Weights of a small mixture-of-experts language model, trained from scratch on English Wikipedia.
Size: width 224, vocabulary 4096, 38.5M parameters.
Experts: 16 experts in each of 11 layers, 288 SwiGLU neurons an expert, a sigmoid router.
Training: 399M tokens, 6134 steps.
Below are experts of layer 6 (counted from 0) of a mixture-of-experts language model. Rows are named router (the router's row for the expert), gate (a neuron's input weights, with its number), up (a neuron's input weights, with its number) and show model dimensions 0-223. Each number is 128 + 24 x the weight over its row's rms, rounded and kept within 0 to 255.
Before each expert's rows: "comes after" lists some tokens at least twice as common just before its tokens as in all text. This comes from a sample of Wikipedia text that the model never trained on. Tokens count by the router's weight.

# expert 6
comes after: " S", " H", " T", " G", " O", " U"
router [190 107 146  42 126 143  99  70  90  77 150 113 147  86 134 118 140 125 153 121 117  96 135 116 153 135 126 125 125 139 101 121 130 150 158 133 107 122 128 132 124  93 129 100 162 106 136 133 144 122 113  91 126 124  96 116 138 122 112 120  99 136 128 108 141 114 153 151 115 124 128 146 132 151 158 135  99  94 165 151 123 128 120 128  99 165 124  85  93 148  90  83 158 127  80  85 192  87 101 128 119 110 162  98 103 107  84  89 106  88 131 131 156 145 136 159 154  93 104 119 129 159 145 135 127 113 125 163 131 149 125 108 115 116 136  63 132 116 170 179 112 117 122 156 141 153 128 131  96 142 120 134 136 170 160 138 114 152 101 114 106 118 116 159 112 142 114 167 122 116  99  89 116 107 149 163 134 129 124 150 153 113 118 127 172 140 110 141 139 135 146 101 152 144 131 148 138 128 145 176 118 163 147 131 135 157 134 132 166 101 165  94 126 123 132 138 106 102 129  97 134 149 132 103]
gate0 [145 132  89 140 137 117 154 135 122 127 117 107  96 134 169 133  83 125 144 138 113 193 127 117  59  95 103 121 123 114 105 114 114 119 125 104 136 116 124  89 111 118 142 113 161 128 143 124  92 122 145 100 110 148 149 121 104 115 115 158  99 132 157  90 146 145 107  94  84 176 138 163 110 160 123 118 167 148 118 133 111 125 119 165 108 131 115 121 123 109 114  92 179 144 145 141 118 178 140 122 147 144  85 126 157 136 129  70 148 154 127  96 131  85 114 113 134  94 165 123 134  96 158 107 146 149 181 121 119 113 109 123 105 140  88 111  59 102 116 111 131 162 146 122 155 137 139 116  95 171 126 119 113 179 183  87 129 150  83 138 126 107 121 127  87 164 131 121 138 157  77 151 141 121 136 118 132 133  86 120 141 133  99 105 161 124 158 144 144 144 119 140 121  89 165 105 143 100 102 128 156 119 138 152 134 121 157 103 110 139 128 125 120 115 150 110 122 136 145 159 173 110 148 152]
up0 [109 123 111 138 112 157 120 130 143 186 132 109 152 111 135 148 124 125  66 126 103 140 139 127 103  89 112 143 152 138 156 144 112  93 131 145 144 127  83 138 147 110 106 128 132 125 126 113 105  82 169 130 151 109 139 103 110 109 130 112 106 121 104 130  96 191  98 111 117 127 118 154 124 100  94 121 154 150 111 121 134 110 103 140 114 103 120 153 138 114 115 118 131 154 127 122  97 135  95  94 116 125 149 133 119 167 151  99 107 143 144 120 124  92 120 148 113 115 103 102 107 135 120 109 155  74 136 119 120 170 148 127 105 132 124 177 134 158 139 107 111 175 147 124  84 128 104 157 108  81 166 114 123 159 180  84 165 136  54 132 123 153 116 138  99 147 165 118 147 116  87 114 143 115 132  87 112  70 100 131  88  97 116 167 130 158 151 124 119 137 123 172 119 162 130 105 136 100  93 111 105 131 153 117 123  88 120  91 111 120 144 167 169 141 141 148 126 100 144 160 143  94 146 171]
gate1 [106 125 129 145 143 120 124 171 133 146 116 123 166 111 138 149 149  81  73 172 143 111 107 159 116 127 185 139 131 131 159 139 136 112 130  93 100  81 151  96 157 100 125 112 137 135 166 162 128 106 116 118 142 108 112 152 123 139  91 179 127 112 154 168 138 124 123 106 138 145  79 106 128 118 104 126 132 126 108 111 127  65 148 102 122 121 134 109 179 126 124 120 106 110 142 133 120 106 136 115 110  77 139 114 119 143 126 151 148 140 128 146 141 102 126 110 120 111 112 116 157 115 126 114 102 168 123  81 140 144 130 114 137 132 148 131 100 162 145 121 145  85 174 170  90 108 137 162 114 140  93 126 152  98 160 133 176 141 110 120 159 119 145 119 112 136 106 117 105 149 121 126 100 167 103 152 101 133 126 125  92 121 115 104 109 176 115 128 122 117 128 105  73 145 148 114 126 150 198 145 107 151 128 149  93 111 102 130 112 124 196  98 150 150 169 112  98 163  95  98 165  94 133 144]
up1 [102  78 141 126 107  82 105 134 132 185 130 141 147 151 126 145 133 142 168 108 177 153 149 114 136 116 131 115 172 163 134  91 104 123 121  87 163 143 113 142 146 126  94 135 167 147 139 142 116 134  98 153 129 144  94 131 143  97 184 117 106 142 121 103 140 131 146 126 104 120 108 116 142 115 124 121 110 156  89 112 124  91 118  89 109  69  96 108 110 123 160 117 131 143 109 125 125 132 136 163 123 143 147 118  82 148 129 124 112 143 110 142 112 177 123 111 112 146 143 124 147 111 150 144 140 119 167 132  53  96 129 113 150 104 143 132 130  91 150 174 116 180 113 123 154 174 126 142 145  90 174 119 131 144 128 124 159 130 149  60  70 106 101 110 162 113 130 146 139  91 123 107 140 129 164 122 105 108  97 125 153 121 114 172 131 131  94 124 144 145 120 111 139 129 122 142 121 107 119  81 183 124 138 137 139  63 146 132 147 160  91 118 161 144 123 107 121 111 110 120 131 135 151 131]
gate2 [161 118  84 117 139 142 149 104 135 123  94 149 125 152 125 104 125 120 120 151 168 127 119 114 140 156 145 108 140 143 113 133 180 132 141 144 137 138 156 145  91 112 112 143 133 186  90 140 105 128 109 152 127 126 159 116 171 153 150 133 128 111 151  79 140 122 143 131 154 112 120 117 160 150 113 181 142  82 131  95 104 111 128 140 217 129 138 111 173 113 110  80 141 126  91 131 142  70  88 125 116 114 122 108 119 118 145 117 106 120 131 128 140 106 122 121 128 125 142 134 116 128 107 150 163 101 147 138 146  93 131 155 148 175 168 152 128 161 129 113 114 174  91 162 136 177 111 118  98 147 136 148  80 131 128  97 133 100  94 167 126 104 131 135 129 117 123 117 147 148 103 168 160 154 116 135 162 110 105 173 175  99 144 133 164 178 149 148 137 109 112 136 133 135 137 154 115 173 126 100 128 147 125 147  75 141 163 108 148 141 110 147 108 172 109 131 128 120 115 177 119 134 108 108]
up2 [117 124 142 128 144 150 120 121  85 164 124 104 137 102 135 141 155 130 138 112 134 124 143 132 156 108 132 147 170 101 108 139 176 127 153 192 113 149 142 101 129  95 124 148  93 113 109 108 167 134 121 163 125  98 156 130 155 124 133 104 128 138 186 111 125 154 126 108 129 116 136 124 107 153 114 155  84 133 115 103 147 102  94 157 141 182 117 147 137 142 124 137 131  96 171  85  82  98 104 140 140 149 124 147 154 161 150 108 123 108 137 107 166 117 103 122 184 141 133 127 153 154 118 133 115 120 173 117  94 117 130 140 117 144 137 127 122 101 114 134 150 131 120 136 140 131 118 116  86  95 106  80 114  87 112 161 109 123 132 129 181  99 163 103  84 126 167 102 100 147 133 177 169 148  91  94 132 112 124  88 129 130 103 104 165  96 111 129 133  85 121 122 142 118 149 128 192 151 137 147 124  85 166 159 109 146 158 140 118 116 114 126 154 182 138 103 127 127 109 129  86 129 174 115]
gate3 [141 120 151 101 132 113 126 100 113 106 109 113 127 163 118 141 118 160 107 153 155 114 171  91 133 151 123 137 127 124 151 121 157 144  68 139 138 120 118  94 125 125 151 134 145 152 109 140 148 130 122  99 112 172  99 143 153 117 117 125 122 149 121 149 150 168 106 131 113 112 126 148 127 149 128 145  71 140 143 129 152 156 105 121 149 107 122 116  99 133  88 137 141 135 136 136 107  96 134 169 119 107 142 120  98 131 128  73 128 156 120  93 131 122 158 130 154 122 103 162 117 159 123 154 113 117 168 185  98 151  97 118 140 107 154 199  98 131 178 151 107 116 130 125 143 219  96  93 142 126 119 130 163 135 104 162 127  99 143  94 131 133  68 151 126 186 118 132 137 124 155 121 121 110 150 149 107 139 128 108 126 135 112 110 103 181 110 116  85 155 116 101 159  92 125 139 122 141  75 131 157  96 161 119 142 153 150 134 121 149 139 166 138 146 146 134 134  86 146  87 176 124 138 140]
up3 [113 149 167 110 124 134 141  75  93 130 147 168 162 138 126 174  86 108 140 133 147 132 193 116 142 124  83 126 129 182 140 149 131 147 144 136 142 120 118 153 129 148  88  92 111 139 119 155 138 109 134 122 142 148 128 138 135 109 138 165 135 130 146 171 110 144 145 106 114 128 135 139 122 128 140 103 138  95 131 144 112 138 152 173  77 103  98 115 128 166 153 179 114  90 152 145 171 123 109 107 174 169 111 110 135 177 144  95 138 125 118 113 142 131 119 104 106  84 117 148 114 132 121 106 144 127 157 158 121  97 127 139 120 112 166 130 123  99 126 142 150 117 111 110 133 112 103 145 114 170 101 129  96 130 156 184 135 154 123 113 131 105 143 159 138 145 116 116 134 135 167 189 112  97 144 142 135 113 122 134  88 122  97 139 133 119 128 132 128 101 157  76 136 159 164 124 105 135 147 102 107 113  82 139 123  92 103 155  85 105  91 117 173  96 131  76 121 130 158 178 132 149  95 144]

# expert 12
comes after: " M", " m", "M", " R", "ro", "m"
router [156 100 124 121 122  93 111 147 160 126 126 127 125 140 119 123 130 168 108 126 121 137 100 156 114  87 106 109 129  98 154 140  81 167  93  83 124 114 122  95 101  72 142 154 162 111 119 128 137 127 141 126 187 127 105 103 159 113  93  98  98 136 156 116 161 128 129 101 124 133 105 154 101 134 145  82 140 141 109 126 118 153 164 137 127 115 121  66 153  71  96 168 126 131 105 120  96 135 103 106 112 114 166 156 120  93 144 142 123 158  76  81 172 163 115 116 101 110 124 131 105 112 127 152 127 148 145 118 154 160 124 107 123  97 102 148 172 150 121 146 110 178 115 143 128  88 126 111  90 126 141 150 131 104 144 116 121 154 129 130 132 140 114 127 179 119 117 149 107 102 111 135 119 116 119 175 144 107 144 132 154 132 126 120 163 103 142  92 186 129 143 124  96 153 124 102  96 129 157 118 151 106 133 116 132  88 127 104 187 165 130  85 137 148 154 164 127 148 121 118 114  89 126 109]
gate0 [148 143 151 118 110 182 166 120 148 101 136 141 117 140 137 108 162 165 113 175 132 100 121 165 129 121 106 134 154 148 146 147 113 113 115  92 131 143 152 109 121  98 112 125 104 150 118  82  93 103  89 136 154 127 112 133 147 135 124 109 116 148 143 138 131 162  78 157 124 147  92 188  67 174 152 125 153 102  91 150 107 119 120 150 116  92  95 166 150  98 115 142  95 105 101 129 134 124 125 124 146  97 155 149 143 119 107 172 143 108 140 132 163 172 145 126 114 148 132 121 160 140 133 119 145  86 105 147 153 142 139 120  99  99 122 102 173 125 134 141 131 123 139 132 115 140 124 103 151 106 106 157 110  93 148 100 123  79 119 128 157 162 114 143 156 184 113 141 121  97 118 142 122  90 166 148 150 127 124 138 120 177 136 124 150 159  98 136 125 173 124 151 115  87 110 115 153 180 154 187 173 160 130 117 149  90 104 117 136 166 127 146 117 127 157 101 114 130 147 127 142 101 135 108]
up0 [120 139 142 103 102 138 139 113 125 139 111 110 148 129 131 133 166 111 140 130 136 147 171 150 115 112 150 113  87 162 141 147 120 145 109 109 130 139 156 124 125 175  74 106 146 127  93 124 147 160 137 112 160 105 126 108 142 105 115 110 110 108  82 142 165 127 144 150 133 175 115 133  90 130 104 128 127 133 140 135 133  81 109  96  93 127 117 123 104 123 153 119 131 101  87  87 119 101 120 113 109 163 108 127 133 148 142 144 161 144  91 109 144 202 145 125  96 131 146  86 109 108 160 125 181  88 151 161  99 145 180 131 129  78 148 141 154 117 151 129  95 139 138 129  98 152 137 107 101 124  96 156 115 145 129  85 119 169 154 130 122 117 115 178 146 126 162 112 147 144 143 143 134 105 133  80  73 146 130  88 114 157 142 119 126 142 111 109 162 160 113 123 116 154 142 173 124 146 113 114 139 181 154 110 150  91 124 157 151 103 123 118 159 148 165 100 174 151 100  96 108 133 121  94]
gate1 [169 176 145 170 134  60 149 146 147 130 158 143 165 125 165 142 133 126 133 139 138 156 128 145 105 128  92 137 140 134 122 144 138 141 117 130 138 144 151  87 160 143 132 104 192 125 145 117 119 102 150 103  88 166 167 149 142 148 128 137 157 142 107 124 135 146 120 146 156 135 101 122 101 128 162 116 113 172 113  97 155 187 129 103 143  94 134 121  98 141 117  89 120 118 127 184 120 166 117 109 167  84 131 125 129 143 158 124 141 105 166 121 162 102 129 129  90  94 116 118 131 131 137  77 137 135 124 169 113 125 117  55 126 102  87 140 106 117 137 134  96 118 130 111 127 124 115 165 176  61 120 132  99 110 140 103 149 129 106  93 151 134 133 171 130 142 130 126 150 127 185 100 119  94  75 143  99 153 139 109  91 115 123 118 118  91 111 138 170 123 119 102 139 158 123 152 134 131 145 104 148 143 135 109 139 105 165 104 152  99 112 114 129 133 140 132 153 138 121 119 119 160 150 133]
up1 [109 154 122 104 172 119 119 110 150 109 171 138  82 124 159 115 107 113 144 119 105  98 134 118 116  89 116 112 185 176 118 121 129 115 127 136 137 158 133 160  82 178 141 158 121 162 133 161 117 156 142 132 133 137 146 142 117 142 166 117 128 174 170 107 155 160 120 167 116 136 122 141 124 132 160  80 121 159 159 110 149 137 103 145 127 110 102 143 110 121 130 156 116 155 137 107 108  92 115  86  95 154 132 103 125 142 186 129 115 170 172 168 152 140 109 123 184 138 124 111 134 136 158 135 107 190 134  76 147 121 161 135 153 120 122 117 111 149 138 108 141 105 125 128 140 139 116  85 110 108 109 126 158 156 134 112 146 144  95 105 134 152 124 136 103 122 191 113 131 136 123 163 124 131 118 132 152 149  78 134 144 137 109 139 128 107 163 124 165 103 156 120 110 119 147 163 132 145 156 130 132 126  97 131 134 128 141 151 153 148 145 135 142  90 136  76 161 159 181 137  92 181 142 129]
gate2 [ 74 151 158 111 127  91  95 120 136 128 165  86 126  94 103 133 139 108  90 102 144 124 120 133 126 126 140 128 184 134 116 132 171 122 153 134 156 121 119 102  96 108 135 149 172 129 139 116 205  90  89 139 143 126 173  89 141 116 144 117 132 153 138  67 101 116 122 120  93 126  96 129 128 151 158 125 111 163  97 126 118 158 105 111 136 141 134 135 141 202 118 164 103 170 113 143 105 125 173  78 134 132 139 104 105 183 121 132 144 143 110 130 135 143 117 149 157 149 134 112 144 140 125  91 169 121 208 133 170 125 112 129 115 105 131 121 147 125 131  96 114  87 117 139 110 105 162 149 126 157 132 127 121 134 149 127 143 125 106 156 127 163 136 152 118 163 120 149  99 111 117 159 127  88 146 169 123 131 128 125  90 131  83 129 163  95 122 110 146 133 131 125 187 149 131 128  75  98 115 105 129 118 133 125  99 133 101 125 146 131 138 130 140 121 103 118 169 111 133 146 146 135 102 127]
up2 [111 122  86 129 137 132 141  97 160 123 137 160 100 116  91 143 144 105 111 128  91 107 133 124 128 129 192 109 129 111 114 147 149 110 161  71 117 167 141 121  98 169 142 105 120 169 113 170 117 143 148 136 125 108 119 139 103 132 137 115 118 122 151 106 136 155 107 147 187 158 144 126  47  96 174 119 109 193 150  91  96 133 117 145 105 132 111 136 162 117 145 133 113 144 109 165 135 123 120 112 107 145 138 125 146 113 147 149 139 133 143 153 151 147 169 181 121  96 158 100 136 143 101  94 124 129 177 143 104 166 114 128  91  95 155 146 115 112 107 157 103 125 105 116 107 126 106 124 107 136 103 128 121 123 137 126 147 160 133 103 171  87 124 134 134 114 132 194 152 141 107 132 156 103 102 114 125 147 134 104 153 124 111 108  89 115 136 102 154 124 178 135 139 149 157  97 168 119 152 109 127 123 120 132 117 170 115 132 129 150 141  68  90 124 120 158 136 120 139 125 100 175 147 136]
gate3 [ 97 120 155 128 179  88 141 140 167 133 108 118  73 109 150 192 128 125 158 110 112 105  71 106 136 140 113 150 143  97 138 141 154 108 160 131 108 138 149 102 106 108 144 151 131 187 102 125 132 179 119 179 150 146 136 105 101 145 127 144  78 104 114 138  98  90 140 153 139 153 132 135 123 115 134 114 119 137 192 148 111 151 158 134  88 143 119  72 126 113 144 113 134 130 102 139 120 133 119 114 114 106 114 125 106  99 121 160 104 160 132  88 109  79  89 148 119 110  94 141 122 143 136 102 139  99 103 119 124 153  92 123  79 108  99 163 137 112 120 128 130  98 131  99 120 184 142 140 161  98  89 121 119 145 123 131 118 132 109 109 117 118 144  97 123 139 119 130 165 107 106 115 104 128 128 145  97 119 155 129 103 148 111 137 157 114  99 150  75  76 112 156  92 123 119 160 142 137 110 114 118  92 135 143 122 141 117 103 126 102 130 129 147 149 146 119 150 176 149  79 151  94 107 145]
up3 [112 149 176 106 126 143 114 129 129 151 116 126  88 156 127 155 150  94 185 139 141 132 107 132 150 109 137 127 111 128 158  95 103  77 159 110 111 111 153  96 106  68 154 170 165 173 126 159 115 135 122 164 156 116 141 135 138 101 112 172 102 109 134 121  93 152 118 176 119 131  84 121 139 131 112 130 119 136 112 118 137 131 124 131 152 125 152 103 126 101 190 110 145 108 110 138 154 128 164 135 138  96 116 146 133 144 105 135  96 123  91 135 115 115 136 127 139 129 123 164 132 153 130 140 131 137 116 123 137  84 130 132  92  98 125 166 107 134  65 165 141 152 103 115 110 122 131 118 129  72  93 143 125 140 167  87 184 126 142 144 167 122 147  98 108  90 114 174 174 141 132  96 154 114  98 179 116 117 103 146 141 101 126 126 162 123 141 138 139 156  97 113 133 103 106 141 119 134 120 111 112 143 121 113 160 105 120 109 136 116  95 177 136  94 156 135 116 173  83 129 154  80 136 116]

# expert 10
comes after: " of", " L", " in", " for", " to", " by"
router [135 114 126 111 165 130  93 132 119 123 121 178 114 114  96 126 123 124 100 174 136 120 161 165 102  89 136 143 103 107 161  88  94 135 164 158 100 166  87 140 113  79  87  99 157 117 123 106 162 132 129 118 165 105 152 135  89 104 131 149 145 155 102 129 120 135 111 111  82  97 102 164 119 152 124 138 178 150 108  82 158 161 136 129 128 130 155 132 145 176  99 134 162 170 136 158 137 146 122 101 127 126  92 118 124 142 150 124 195 125 141 122 151 139 144 126 127 127 125  95 133 139 143 125 123 146  81 150 145 147 133  87 113 157 138 114 105  71 165 162 110 109 124 121 106 146 131 132  90  75 148 120 140  72 146 125 133 118 115 142 122 145 143 124 109  96 130 118 135 156 111 146 132 141 115 150 128 102 117 103 101 161  97 142 152 141  99 121 128  83  61 152 165 108 125 120  89 141  93 142 141 145 152 102 134  95 119 105 147 130 149 159 160 150 121 121 154 125 144 114 102 116 140 112]
gate0 [148 140 162  91 129 120 107 164 139 125  82 129 183 134 109 147 139  79 127 149 140 122 127 118 125 136 162 133 127 140 140 108  87 144 106 118 127 104 168 152  75 148 120 121  79 102 143 159 154 183 137 166 154  97 127 160 115 111 130 164 136 123  87 149 106 142 111 161 145  99  90 135 136 139 115 132  98 152 154 147 155 123 169 126 146 110 143 128 111 138  81 139 127 103  91 115 102 132 108 142  82 158 140 163  88  96 151 164 158 114 146 152 173 126 128 122 144 161 121 140  92 124 113 139 126 113 147 152 145 111 172 110 122 172 100 147 158 117 106 174 145 115 130 136  60 166 119 106 138 118 109 100 147 129 110 136  98 163 122 140 156 119 139 103 136 141 166 146 141 130 156 166  96 152 148 136 138 121 141 135 126 148 125 152 126 128 169 107 125 148  96 125 123 119 130 182 114 128 121 141 165 178 116 103 129 151 126 129 134 145 142 126 103 122  92  94 162  66 155 132 109 104 104 106]
up0 [153  97 107  93 144  67 147 178 108 104 169 150 149 174 136 136 142 122 162 151 139 149 128 119 140 159 141 135 143 126  89 143 172 113 136 127 125 119 134 127 136  87 122 130 135 142 150 127 127 124 132  93 112 115 127 162 123 125 112 157 140  87 123 155 115 136  69 124 113 116 127 136 114 157 172 128 121 111 124  83 125 145 152 152  84 133 114  93 101  98 112 119 129 161 116 165 128 100 135 177 114  89 129 121 192 171 100 102 122 164 146 141 117 126 124  79 137 125 174 117  84 152 158 117 153 134  94 133 177 116 140 131 156  89  88 141 104 174  99 107 154 123 105 150 131 100 103 115 120 127 108 105 150 125 174 115 104 114 125  84 141 148 117 145 123 122 103 164 126  97 153 131 113 147 143 125 104 173 146 137 143  83  85 131 168 110 103 154 111 144 117 159 112 160 140 111 104 163 161 125 114 104 150 137 128 108 100 106 128 112 117  99 135  95 180 125 103 130 141 116 134 154 137 126]
gate1 [ 94  98 129 104 127 131 113 104 108 153 126 114 120 115 114 140  85 135  97  97  82 152 155 147  92 108 126 139 139 150 132 175  99 144 169 108 147 116  98 110 137 134 153 141 176 150 145  97 141  84 160 119 141 155 173 127 133 150 105  92 132 160 112 108 119  71 180 128  65 117 138  99 117 157 127 130 106 142  81 132 155  76 140 112 149 120 137 137  93 156 146 121 159 182 133 129 138 117 107 121 103 133 115  87 114 116  98 146 133 106 145 114 114 132 150  79 132  89 166 157 131 116  95 127 115 123 139 142 128  88 179 133 110 135 111 116 150 139 141 135 145 144 117 122 142 136 154 149 113  95 120 132 134 130 123 192 136 140  93 108 145 119 141 141 104 108  98 131  84 120  78  65 147 101 112 120 172 129 126 129 155 123 133  87 106 147 110  89 152 126 121 129 151 103 131 128 169 136 123 122 133 124 102 170  95 151 149 168 120 125 110 188 112 158 126 133 123 105 122 116 146 149 127 149]
up1 [105 111 153 131 112 141 134  88 161  94 154 137  96 125  72 117  91 121 106 140 132 136 131 138 111 133  94 105  95 113 157 118 145 138 102 130 151  77 162 134 168 153 123 129 135 125 113 147 118 147 126 114 176 132 162 169  94 122 191 123 127 127 106 102 192 136 115 109  83 162 141 122 126 119 110 161 104 114 147 138 106 157 140 160 136 129 108 142 116 112 111 153 127 105 134 168 156 178 124 136 176 146 139 129 178 151 134 166 146 139 169 128  85 151 114  79 147 148 142 138 128  93 114 150 129 109  94 138 120 140 113 132 127 162 125 140 124 146 138 124 146  81 110 100 131 113 129 129 136 156 141 175 155 127 146 139 142 137 129 121  81 110 125 132 120 171  92 122 130  89 111 159 130  76 163 161 146 147 159 138 142 114 134 128 131 165  96  97  65 131 148 135 150 122 137 145 106 136 124  79 124 163 121 146 115 129  97 167 124  96 154 117 110 124 133 139 191 106 115 104 152 104 117 107]
gate2 [104 111 127 111 159 155 150 145 155 144 172 113 170 123 114 142 112 138 150 120  68 143 117 176 147  99  97 165 135  93 144 138 111 168 160 163 152 125 109 163 114 136  84 145 100 106 114 139 141 129 102 153 147 187 142 134 193 152 117 149 126 135 154 130 106 117 135 149 101 137 113 132 121 136 143 131 156 125 131 113 146 120  95 160 134 128  88 149 183 140 105 149 132 151  82 100 181  92 129 113 154 132 134 151 117 122 117 136 148 113 106 126  88 152 100 137 121  67 114 128 139 149 131 144 149 155 137 120 123 107  97 106 142 111 108  86 143 169  98 102  96 142 113 106 141 129 149 134 137 111 131 116 134 131 152 168 157 108 109 144  87 123 137 161 110 117 136 112 134 120 124  88 112  46 109 173 107 157 167 132  81 131 126 122 116 113 135 119 144 128 125 143 109 134 108  97 117 121 127 123 157 132 146  88 103 104 155 135 135 124 169 113 130 127 116 138 117 212 107 138 136 151 131 110]
up2 [131 154 169 111  98 129  81 135  89 113 157 146 137 106 122 132 169 110  88 154 128 129 147 106 158 143 169  78 159 138 105 134 137 136 123 154 114  73  92  93 121 149 109 119 139 137 167 116 133 106 111  58 145 146 100 153  81 144 151 120 148 135 130 114 105 139 119 113 146  80 149 163 116 145 140 141 148 125 124 148 122 109 113 110 132 167 103 133 132 115 136  92 161 157 147 133 116 161 156 157 171 141 137 119 144 104 160 130 163 117 126 122 144 113 107 140 100 143 161 134 128 138 148  98 147 122 110 120 157 127 165 144 107 130 129 158 122 106 124  88 159 151 127 150 142 151 135 162 116 151 129 144 135 157 110  91 119 180  83 101 134 102 152  88 117 127 159 129 132 154 129 142  90 134 138  80 112 125 117 171 127 155 203 130 135  92 122 115  93 126 139 100 150 120 142 117 113 119  84  90 162 135  62 173 127 149 145 143 120 108 139 115 144 106 135 109 137 127 137 152 142 152 180 128]
gate3 [127 141 125  94 130 118 136 135 150 123  56 137 116 134 123 122 123  99 108 132 156 109 146 126 123 136 147  81 116 119 151 144 123 119 135 153  67 134 149 122  78 115  93 140 123 133 114 129 158 108 116 148 129 125 136 116 135 154 135  88 111 155 155 158 104 159  78 137 146  94  80 138 109 117  96 124 115 134 111 138 153  48 122 133  98 146  79 123 118  95 135 149 121 140  95 119 116 110 129 129 127 139 108 135 155  68 151 184 149 108 100 133 105 109  93 130 142 117 102  50 126 117 123 140 133 103 126 154 105 133 163 122 121 153 154 138 123 101 147 145 107 133 133 106  92 132 126 162 135 109 144 119 101 130 158 136 123 129  89 103 136 195 136  81  80 154 134 132 115 134 141 104 165 124 157 113 159 132 150 174  99 111 102 148 137 116 166 138 133  75 160 122 118 140 118 140 118 148 165 119 140 145 107 127  99  97 155 152 138 159 145 148  76 131 155 119 113 143 167 129 139  85 122 130]
up3 [140 148 150 122 147 120 112 179  93  99  97 134 138 118 164 143 121 119  78 108 163 104 156 146 131 102  79 150 138 127 116 100  90 131 106 151 114 129 117 101 135 183  98 140 150 132  85 132 115 147 107 120 127  93 159 108 141 162 113 125 134 168 130 113 112 113 111 133 184 151 106 153 118 159 130  98 113 133 100 126 160 112 167 121 125 149 115 166 123 129 150 134 136 100 146 142  69 114 135 138 134  96 149  70  89  96  92 157 129 161 146 130 126 138 155 112 157 109 107 120 113 118 136 138 126 176 122 129 178 110 128 173 165 149  94 164  89 123 120  90 132 108  87 141 140 123 128 130 132 138 122 117  92  94 157 146 147 109 128 113 153 157 137 112 171 125 156 134 148 116 105 128 115 100 132 149  97 154 109 151 112 131 140 152 145 100 107 135 161 168 173 141 140  78 137 122 117 137 100  89 145 127 182 124  87 129 113 169 123 130 102 119 113 118 147 151  96 159 162 145 152 102 147 159]